config.toml
num_hidden_layers = 9
hidden_size = 96
n_experts = 192
experts_per_token = 4
d_expert = 96
d_shared_expert = 0
hidden_act = "elu"
moe_layers = [0, 1, 2, 3, 4, 5, 6, 7, 8]
router_score = "softmax"
normalize_top_k = true
routed_scale = 1.0
balance_loss = 0.000297
balance_bias = true
router_z_loss = 0.001
init_std_router = 0.0109
lr_router = 0.00101
vocab_size = 1160
norm = "rmsnorm"
norm_eps = 1e-06
tie_word_embeddings = true
optimizer = "adamw"
learning_rate = 0.00478
beta1 = 0.9
beta2 = 0.99
batch_tokens = 131072
max_seq_len = 768
train_tokens = 733600000
max_steps = 5597
dataset = "wikipedia_en"
Below are experts of layer 2 (counted from 0) of a mixture-of-experts language model. Rows are named router (the router's row for the expert) and show model dimensions 0-47. Each number is 128 + 24 x the weight over its row's rms, rounded and kept within 0 to 255. Numbers have three digits each.
After each expert's rows: a language model's description of what the expert responds to. This comes from a sample of Wikipedia text that the model never trained on.

# expert 53
router:105084150110163145112150124142123124141158097112142155123146098156148117122123125152094104134125088107114145147136121139132114125125160134132110
Coordinates and percentages. Symbols and pieces in geographic coordinates and statistics, such as N after degrees, percent signs, loc in location, elect in elector.

# expert 18
router:126093149105136158125135116172104088136126128087122145093127102162170118136122117165120138116131120112158131137142094129120092113119149159118133
The word "of". The word " of" after nouns such as age of, range of, knowledge of; also word endings like publisher, justify, and stray byte pieces.

# expert 47
router:116118128102129134106130093137130116143136115099178144072124125176121097138135101174140115100137143108153120138158125177094111143152160142129114
Table bars and hyphens. Table cell separator bars at row starts, hyphens in re-signed or re-run, and word pieces like d-id, rel-ig-ious, R-ed.

# expert 25
router:135109118085166163085120125140107110130136119110166135130133094169156105162130110159127123131135097120159157180150124155123112162150135170095091
Mid-word er/ro/re. Word-internal pieces er, re, ro, ra ending or continuing words (center, hydrogenating, Android, deter), plus table pipes after headers.

# expert 49
router:143105108080160130098114124133081101143167098106115127097154115164175109166113122166114091140145127105152153152145111166111102130129130130147129
y/em/um word pieces. Mid-word pieces y, em, um, om, olog in words like barony, synonyms, systems, Democratic, Number, and accented-letter bytes.

# expert 56
router:132104148107150155109130123134089101161132102102138141128165116190148103162135098141125136103127062094149127160162102171118104134133144125084097
Mid-word consonant pieces. Single consonants or short pieces like m, p, ar, le inside words, e.g. tarmac, carpet, summit, purposes, pilasters.

# expert 12
router:147085130072167152114152136139104114137159117093165140103150124141152113124125115140104128100138129092156159157163098136100128133146159151094097
Two-digit number pieces. Two-digit pieces of years, dates, coordinates and table figures, e.g. 1900, 1930, 2004, 30 May, 46°55′55″.

# expert 20
router:128098132113131171096129097154096123168148137099150151113143117155145096174091090156084118121137125085162132145137109132108085119169137125115100
Space before dates/numbers. Standalone space tokens right before a year or number, after months, commas, "In" or table pipes, e.g. 14 Oct 2005.

# expert 32
router:112125142106134164115133109151105113155146100092145170112142107162168109176103091153093103124147130085159162149130105132115090119134140131102097
Space before numbers/citations. Standalone space tokens before years or figures in citations, lists and tables, e.g. (Aoyagi, 1954), seasons 1–3, capacity of 20.

# expert 0
router:127098162123132165099129114139114128129137137092165171114153110167139100157105100150107097111134133088142140183141083134125076120147145125106106
Numeric separators, odd bytes. Opening parentheses, decimal points and spaces between numbers in tables and unit conversions, e.g. (93 kg), 0.018, 21. Ne4; also stray byte pieces.

# expert 22
router:136139126075137134144136140150108081141155113112149168127123101152130107179091102168105132114102108103147150139155099153108109149136121132121064
Word endings after stems. Final pieces that complete a word or name after its stem, often -ic, -ad, -as, -a, as in Can-ad-a, Madag-as-car, magnet-ic.

# expert 58
router:132099111067138128082122100133121122155127118113117123112168108152129098136129115150100108094123111078136136156134105150141133176160129132147117
Middle pieces after letters. Vowel-led middle pieces after a single opening letter, mostly t, l, j or P, as in t-um-bles, P-erson-al, j-ust-ices, l-ib-rary.

# expert 59
router:170081134103135114124155124157097104162152097092134143114153125149137115166092117126138124108142125111151136155148098142110120125173139189117120
Years and mid-word syllables. Century digits 19, 18, 20 starting years, and middle syllables inside Latinate words, like con-cess-ion, pro-du-ction, const-ru-ction, sup-port-ed.

# expert 55
router:129122105099148159130177091164119127138140090094148129125149140141152108149116103146124143105101119131158111175155124160106108124183116172105103
Second word pieces, digits. Continuation pieces after a prefix like en-able, de-vel-opment, rele-ased, bl-ack, al-bum, and single digits within numbers and percentages.

# expert 19
router:117113139116171164104126102144103121127131136120160140092143123167143097154121114162118131086119112104135125139167113183099088153151176157114103
Table cell separators. Pipe characters separating cells in Wikipedia tables, especially the row-opening pipe after a line break; occasionally semicolons, hyphens, closing brackets.

# expert 16
router:123112132095177158111151130154122111149158082121179152097129110170161113173135115157095133088140126077132134176161108151125116118150151142113094
Digits in scores, stats. Single digits in match scores, tables, decimals and numbered codes, especially after a dash or space, as in 1-1, 1–3, 1.7%, GRAB-2.

# expert 57
router:134101149119157121120155103160098115170170109096150150105167084127158066135107107147127119104143116118134174144148108116085107154145155143100113
Word-initial prefixes. Space-led word beginnings and prepositions like d, res, cont, comm, off, up, over, after, e.g. "over a century", "officer", "attack".

# expert 9
router:147117120117167150087132090143080108138146097114178131096145127175143107126108111178093121079116104112155131152138111168098083158150127131103138
The and table separators. Mostly " the" after in/of/at, plus table pipes, = signs in stat-abbreviation keys and headings, and sports pieces like Championship, Final, Round.

# expert 8
router:122121144118158132116140120164096120170161082086146135120169109165132098134115101146137117113132089111139153148174096167114075135153152132135100
Lowercase word-initial pieces. Short lowercase word-start pieces c, m, s after articles or prepositions, beginning words like codes, municipalities, some, music.

# expert 28
router:116096152117142157093156097143128098172151083114152157116168096135163088122096136136091131128119119103146160134140121148124101152136120141101087
Prepositions after verbs. Prepositions such as to, for, by, on, with and from following a verb or noun, as in hit hard by, based on, along with.

# expert 24
router:144091139120158156115144123148096070136123103102139146110158113138170113121099120162123082117137114100151141154174094125107107161117134134143117
Name-ending word pieces. Mid-word or final pieces of proper names and foreign words, e.g. Rinehart, Lockhart, Gyeongju, Panichraksapong, Nebuchadnezzar, Kenya.

# expert 45
router:125114116101164157105122128163100112165162116113144123117121133144160133128135124193104134092125114098171151164127102145093111146182144120086093
Ordinals and time words. Words like first, second, only, time, year and place in phrases such as "for the first time", "second year in a row", plus career and games in sports bios.

# expert 62
router:131088115098158144104132111146086089129171123111123117118167078142154089162114107147114107134128084095123151150170086149135106150124140107114077
Mid-word vowel syllables. Mid-word vowel-consonant pieces like al, ar, on, or, in, often inside personal names and words, e.g. Guitar, theories, Wilkinson.

# expert 14
router:138081139087148136109179130142099100146151103075162133112142102139171111140111115136085140099150136094156164152171100130094123161144161145089100
Two-digit number pieces. Two-digit number chunks in tables and citations, especially century prefixes of years (18, 17, 19) and the pronouns he and she.

# expert 2
router:100113126103151176102152100133113117129149093087145130116144117152130142131130116124113116125128119135171181184157100157123097140164133161143098
Field-label colons and closers. Colons after field labels in infobox-style lists, plus closing parentheses, semicolons and line breaks ending list items, e.g. Genus:, Area code:.

# expert 5
router:139080133086146138076120107145103106115143134126142159111159099154124088176122093161097089110105110106141125130146096146123112157147128167129106
Mid-word name fragments. Short vowel or syllable pieces right after a capital letter inside names and titles, such as M-er-it, Q-u-it, K-e-ep, and the u in cu ft.

# expert 40
router:126094123119141157123155103152121111153159151114148168116145121131173081176151095149114096128115103109147148136153114162121093128133158171120108
Capitalized word-opening pieces. Opening capital pieces of names and capitalized words after punctuation, the or and, as in Le-ague, O-scar, Q-ueensland, Sh-ikhsaidov.

# expert 33
router:115091132117147188078147130141120109142154106112124171101146118160187122134116111149120087113144118128151118160146112140108111178126136176102099
Word bodies after initial. Word remainders after a single-letter start, such as ard, old, ime, est, reat, plus " known" and " used" and Cyrillic or Greek bytes.

# expert 46
router:138128116104137156104132115151112121179165112072131142111149104159155120160108073165105112136138116113149146168155120129113087121165149134104092
Space before values. Lone space tokens before years, dates, numbers and table cells, mostly after a colon, pipe or month, as in Established: 1988, April 28, 2025.

# expert 17
router:109122125098143120094125116161122112126137098125155131107156098128167114163129116140131103118145129095150164165149088145117087167126109160146113
Word-final name endings. Word-final pieces like -ice, -ley, -ie, -ia, -ry in names and words (volley, practice, Henry, Chile), plus capital A, City and King.

# expert 10
router:151127113104175146097149122144111119187136125117159167112150096137156109136127106140125137107132106106159154169159097178112116140144161156118113
Initial b/w letters. Single-letter word starts, mostly b, B, w, W, also H and D, split from the rest of the word, as in b-acteria, B-orn, w-on.

# expert 11
router:142123126126147166132135105147112122167161116110151142128130126147148129149095094176127123101102101113167123147156121142108117149131134143126120
Month names, -ing/-ed. Month names in dates such as January 13 or in late December, plus verb endings -ing and -ed like kill-ing.

# expert 63
router:142075128090159153129128112145096119130155121096176132120149112170163114148092090153087150111137095090142153167163121127113093154141156170091098
Numbers in tables. Numeric tokens 3 to 20, mostly in sports tables and scores with pipes and dashes, also years, list numbers and percentages.

# expert 1
router:137098114088163167116135111142112104140141110082140129082119085140162103146139130131121143111148086094128146143176092139106078155147124141114093
Mid-word al/if and digits. Word-internal pieces like al and if in Latin names and common words (Californica, cauliflower, several), plus digit pieces in years and numbers.

# expert 30
router:111113150118134130104139087151122108157153094118149166129167103128140096134114108134084081128122119106155132131140121150109100151166162165100107
Word-initial short pieces. Short lowercase word-start pieces after a space, often following a/an/he/in or a letter label, e.g. clerk, mid, initially, operations.

# expert 34
router:153105129114145149115125121141088087125162114093153133106133099155161128160100119173124149108141083117143148160155108142132122143139127128093120
Name-final endings. Last pieces of proper names and taxa, such as -on, -a, -er, -i, -o, as in Agamemn-on, Córdob-a, Bost-on, Luccett-i.

# expert 15
router:117110132063171163090152115129105095178134121096162135136124115171122139144108100171125139100120117100149152162149104132133089123157131135095099
Noun and verb suffixes. Word-final suffixes such as -ation, -age, -ing, -ated and -able, plus colons after infobox labels, e.g. information, (age 26), Percentage.

# expert 21
router:146129166088146153131159110155116107137149121070124148104128116156157130121140100154106122131110116134165114149147086145133104134120155150123118
Plural and -ion endings. Word-final pieces ending a word, such as -ion, -ers, -ions and -s, as in friction, billion, offers, issued, plus the word States.

# expert 42
router:130106102108181151096151104143089118118144126114170151092133134176155102174137115188119140097106104113148154144153119181099089144151148161108104
Table cell separators. Pipe separators between table cells, chiefly after a date or number, plus semicolons in score lists, e.g. March 6, 2003 | Anderson Mesa.

# expert 3
router:125125114130167156112132094157117101132165136096162169125158106125143105138136125165091123101136106101146148128166117143095108145134139175112113
Word-initial capital letters. Single capital letters or short capital pieces opening a word, mostly names and titles, such as F in Favour, D in Density, S in São, Rep.

# expert 54
router:098137145109149145094163105127110103124141088107142171110134104156161114147114103131089119118142129115141151196145108145111110153155122173147100
Closing punctuation after words. Commas, closing parentheses, semicolons and brackets right after a word or acronym, e.g. (WSEG), Spain; designer;.

# expert 60
router:144099114123146151134147116150118123153150088068135141095147135142140142137128131168119089109112117130139155179134101152110128126193162165137120
Verb stems, heading ends. Word stems before -ed/-ing/-ation such as follow, found, form, government, represent, and closing == marks of section headings.

# expert 41
router:138112154102135148111128110164110087164142136091152179123124075150138085152137118132124122097156084087150162131159109167117083123146155144133104
Capitals inside names. Capital initials of a later word in names and titles (Tony Award, Bougainville Campaign, Route D), plus d or t mid-word as in dihydro.

# expert 29
router:144108145089137162122141116138113066133142106099112152109156084135164118154120127144113116094136107088133164156125117145115141164155111132129128
Word-final name endings. Final pieces like -os, -es, -ers, -ies, -a, -z ending names and words before commas or table bars, e.g. Ionikos, Tigers, Gonzales, species.

# expert 6
router:100102151115160132098136098133124109160150123101159140114153103141149102143135112156109110086118100078180138179154093147123111121140149159104099
Acronym capital letters. Single capital letters inside acronyms and Roman numerals, usually after another capital, e.g. ÖVP, FIFA, EVA, Frodo III, IGN.

# expert 39
router:132091135063125165102117108114086100167153130090140140086160125159144116149111114135100104105108106131117127159142112149119109151163153134127102
Middle syllables of Latinate words. Inner syllables like oc, v, ost and resent inside longer words, as in Archdiocese, Rococo, Regiment, Violence, Tournaments, plus " Part" and " inv".

# expert 51
router:140082142129197172113117123165127079129136119130138143120154090131168106160086112137114103109100102085167124147140114167119123150142159138110103
Word endings after H. Endings completing common nouns after an initial letter, mostly "history" in "Career history" in athlete infoboxes, also school, university, church, house, Australia.

# expert 27
router:180133123098127151118131096113116119130139128075144135114154107145141092186122124140092126108111120110164122163145115165110090147171132175107123
Mid-word consonant pieces. Short consonant-led pieces right after a word-opening prefix like sc, con, ad, app, as in appointment, confusing, added, adjacent, also Vietnamese diacritic bytes.

# expert 26
router:154110133110144169091143103153080113175153121099133150095156128148137103146122100143085128127109119105170150163143104145122087126141124168133104
Symbols in tables/math. Punctuation and symbols in tables, scores, math and non-Latin scripts, such as £, $, dashes in 2–0, slashes, &, table separators.

# expert 23
router:122118146103140163124171069155104084160148138106175168112127124138160093164132111156124094128129133101145143146141104175120077145127164143130099
Capitalized name starts. Opening capital or consonant-cluster pieces of a name's second word, such as S, T, K, Sh, Ch, St in Tag Team, New York Times.

# expert 35
router:141108150111129142124130140152095109162143095112147166124149110187155128160093121169091131101162124092165163155139120128110094125118169137100127
Years and parentheses. Century digits 19 and 18 opening years, opening parentheses before years or notes, and r inside names like Aleksandr, Borrero, Nasrullah.

# expert 36
router:118127149089163149130169122143106089134138097106154145108140119146173143133109089165142130114112117136143120147170086132093109141123147132098133
Word-ending suffix pieces. Suffix pieces ending words or names, such as -ious, -ional, -ick, -ion, -ey, e.g. deleterious, Brunswick, devotion, previously.

# expert 4
router:134080151094184157115116115120105073126170092106141153105178107135151081143102115140147123121129117115137164134145127154112107130139137180119125
Vowel+r word-middle pieces. Second word pieces after a short capital or consonant start, often vowel+r forms such as G-air-dner, N-orm-ally, nort-her-n, T-urn-out.

# expert 50
router:134122142108153136096138112160082099173149128078150184115150101142146118169146116144100102129149114112147144137155099178122082119144140154111104
Capital initials S,C,P,D,E. Word-initial capitals S, C, P, D, E starting names and title words, e.g. Socialist Party, Copa del Rey, Division.

# expert 44
router:128113137096121155132169116142102099191144128118141153115125119163130108145123097161122120099108107095161125169135132139100096149193128139141132
Verb and noun suffixes. Word-ending pieces completing verbs and nouns, such as -ing, -ed, -ack, -oss, in words like released, following, attack, Losses.

# expert 43
router:112076125111167173094122118132123101151151134120150161124149122140133106137127089147125131096101105074179144161147103151100133159148131158130106
Capitals and symbols inside tokens. Non-space-prefixed capitals, letters and symbols inside abbreviations, codes or names: KW, K+, GF, sq, superscript braces, Tolkien.

# expert 13
router:124104120124122173113151105164116103151145139121149165117168112132150100172128108145099085126134103118138149135147118171115099162146167176119120
Capitalized word beginnings. Capitalized first pieces of names or table-header words after pipes or commas, such as In(grid), Mar, Pl(ace), Pro, Com(petition).

# expert 38
router:129120132093142168106136095144112108152172140086147157115149095147168096155137081164126110118135122103144165137163113159098089117149143160121115
Capital initials N,T,M,Y,K,J. Word-initial capital letters N, T, M, K, J, G, Y, Z starting proper names, e.g. New York, United Nations, Yangtze.

# expert 7
router:150117099114135150096163104152107104133146124095124162109154109143148102165134088148094145105143114099176181157150108171124079114146159164129123
Name-initial capitals, r. Capital letters opening proper names (M, K, L, D, V, Br) and mid-word r after consonants (unobtrusive, driven, Dragon).

# expert 52
router:140088145124145138098117121160104102121169142110144146119169102164123074159132112157096141087126106109156161135133120147101101172133150154114087
Second letters after capitals. Short pieces right after a single capital letter opening a name or word, as in A-l-ina, F-ran-ce, A-f-rica, F-ren-ch.

# expert 37
router:134089149105138147099139101145090108150174091104164139112161119153164106133135116159137139131128093091153164134128110154112097130155134153126104
Lowercase word-start letters. Space-prefixed short word starts, mostly the article a and opening letters like w, m, n, k (water, novelist, meteoroid, killed).

# expert 31
router:145118111119133139106130113130087090133142124098134135111121088157149112169111108135119153093128117110149168169141095168103098149143129146117086
Single mid-word consonants. Single lowercase letters like l, k, f, j, b inside words and foreign names (established, gapless, Taskinen), plus UTF-8 byte pieces.

# expert 61
router:100100139118143123106154117153108120173143112116139158110140082148183137141118093118108120130121062110135171142143101133117106136157151170104106
Lowercase word-start fragments. Space-prefixed opening fragments of lowercase nouns and verbs after articles or adjectives: bu(ilding), ac(cepted), m(ember), f(ar), b(ase).

# expert 48
router:129133109116143160100154120133069131140161108103125145098127123173152127140105113172125129111113108123158154160137133198139117122160126164106101
Line-start table/heading markers. First token on a new line: table-starting pipes, list dashes, heading equals signs, The; plus "end" in independence/independent.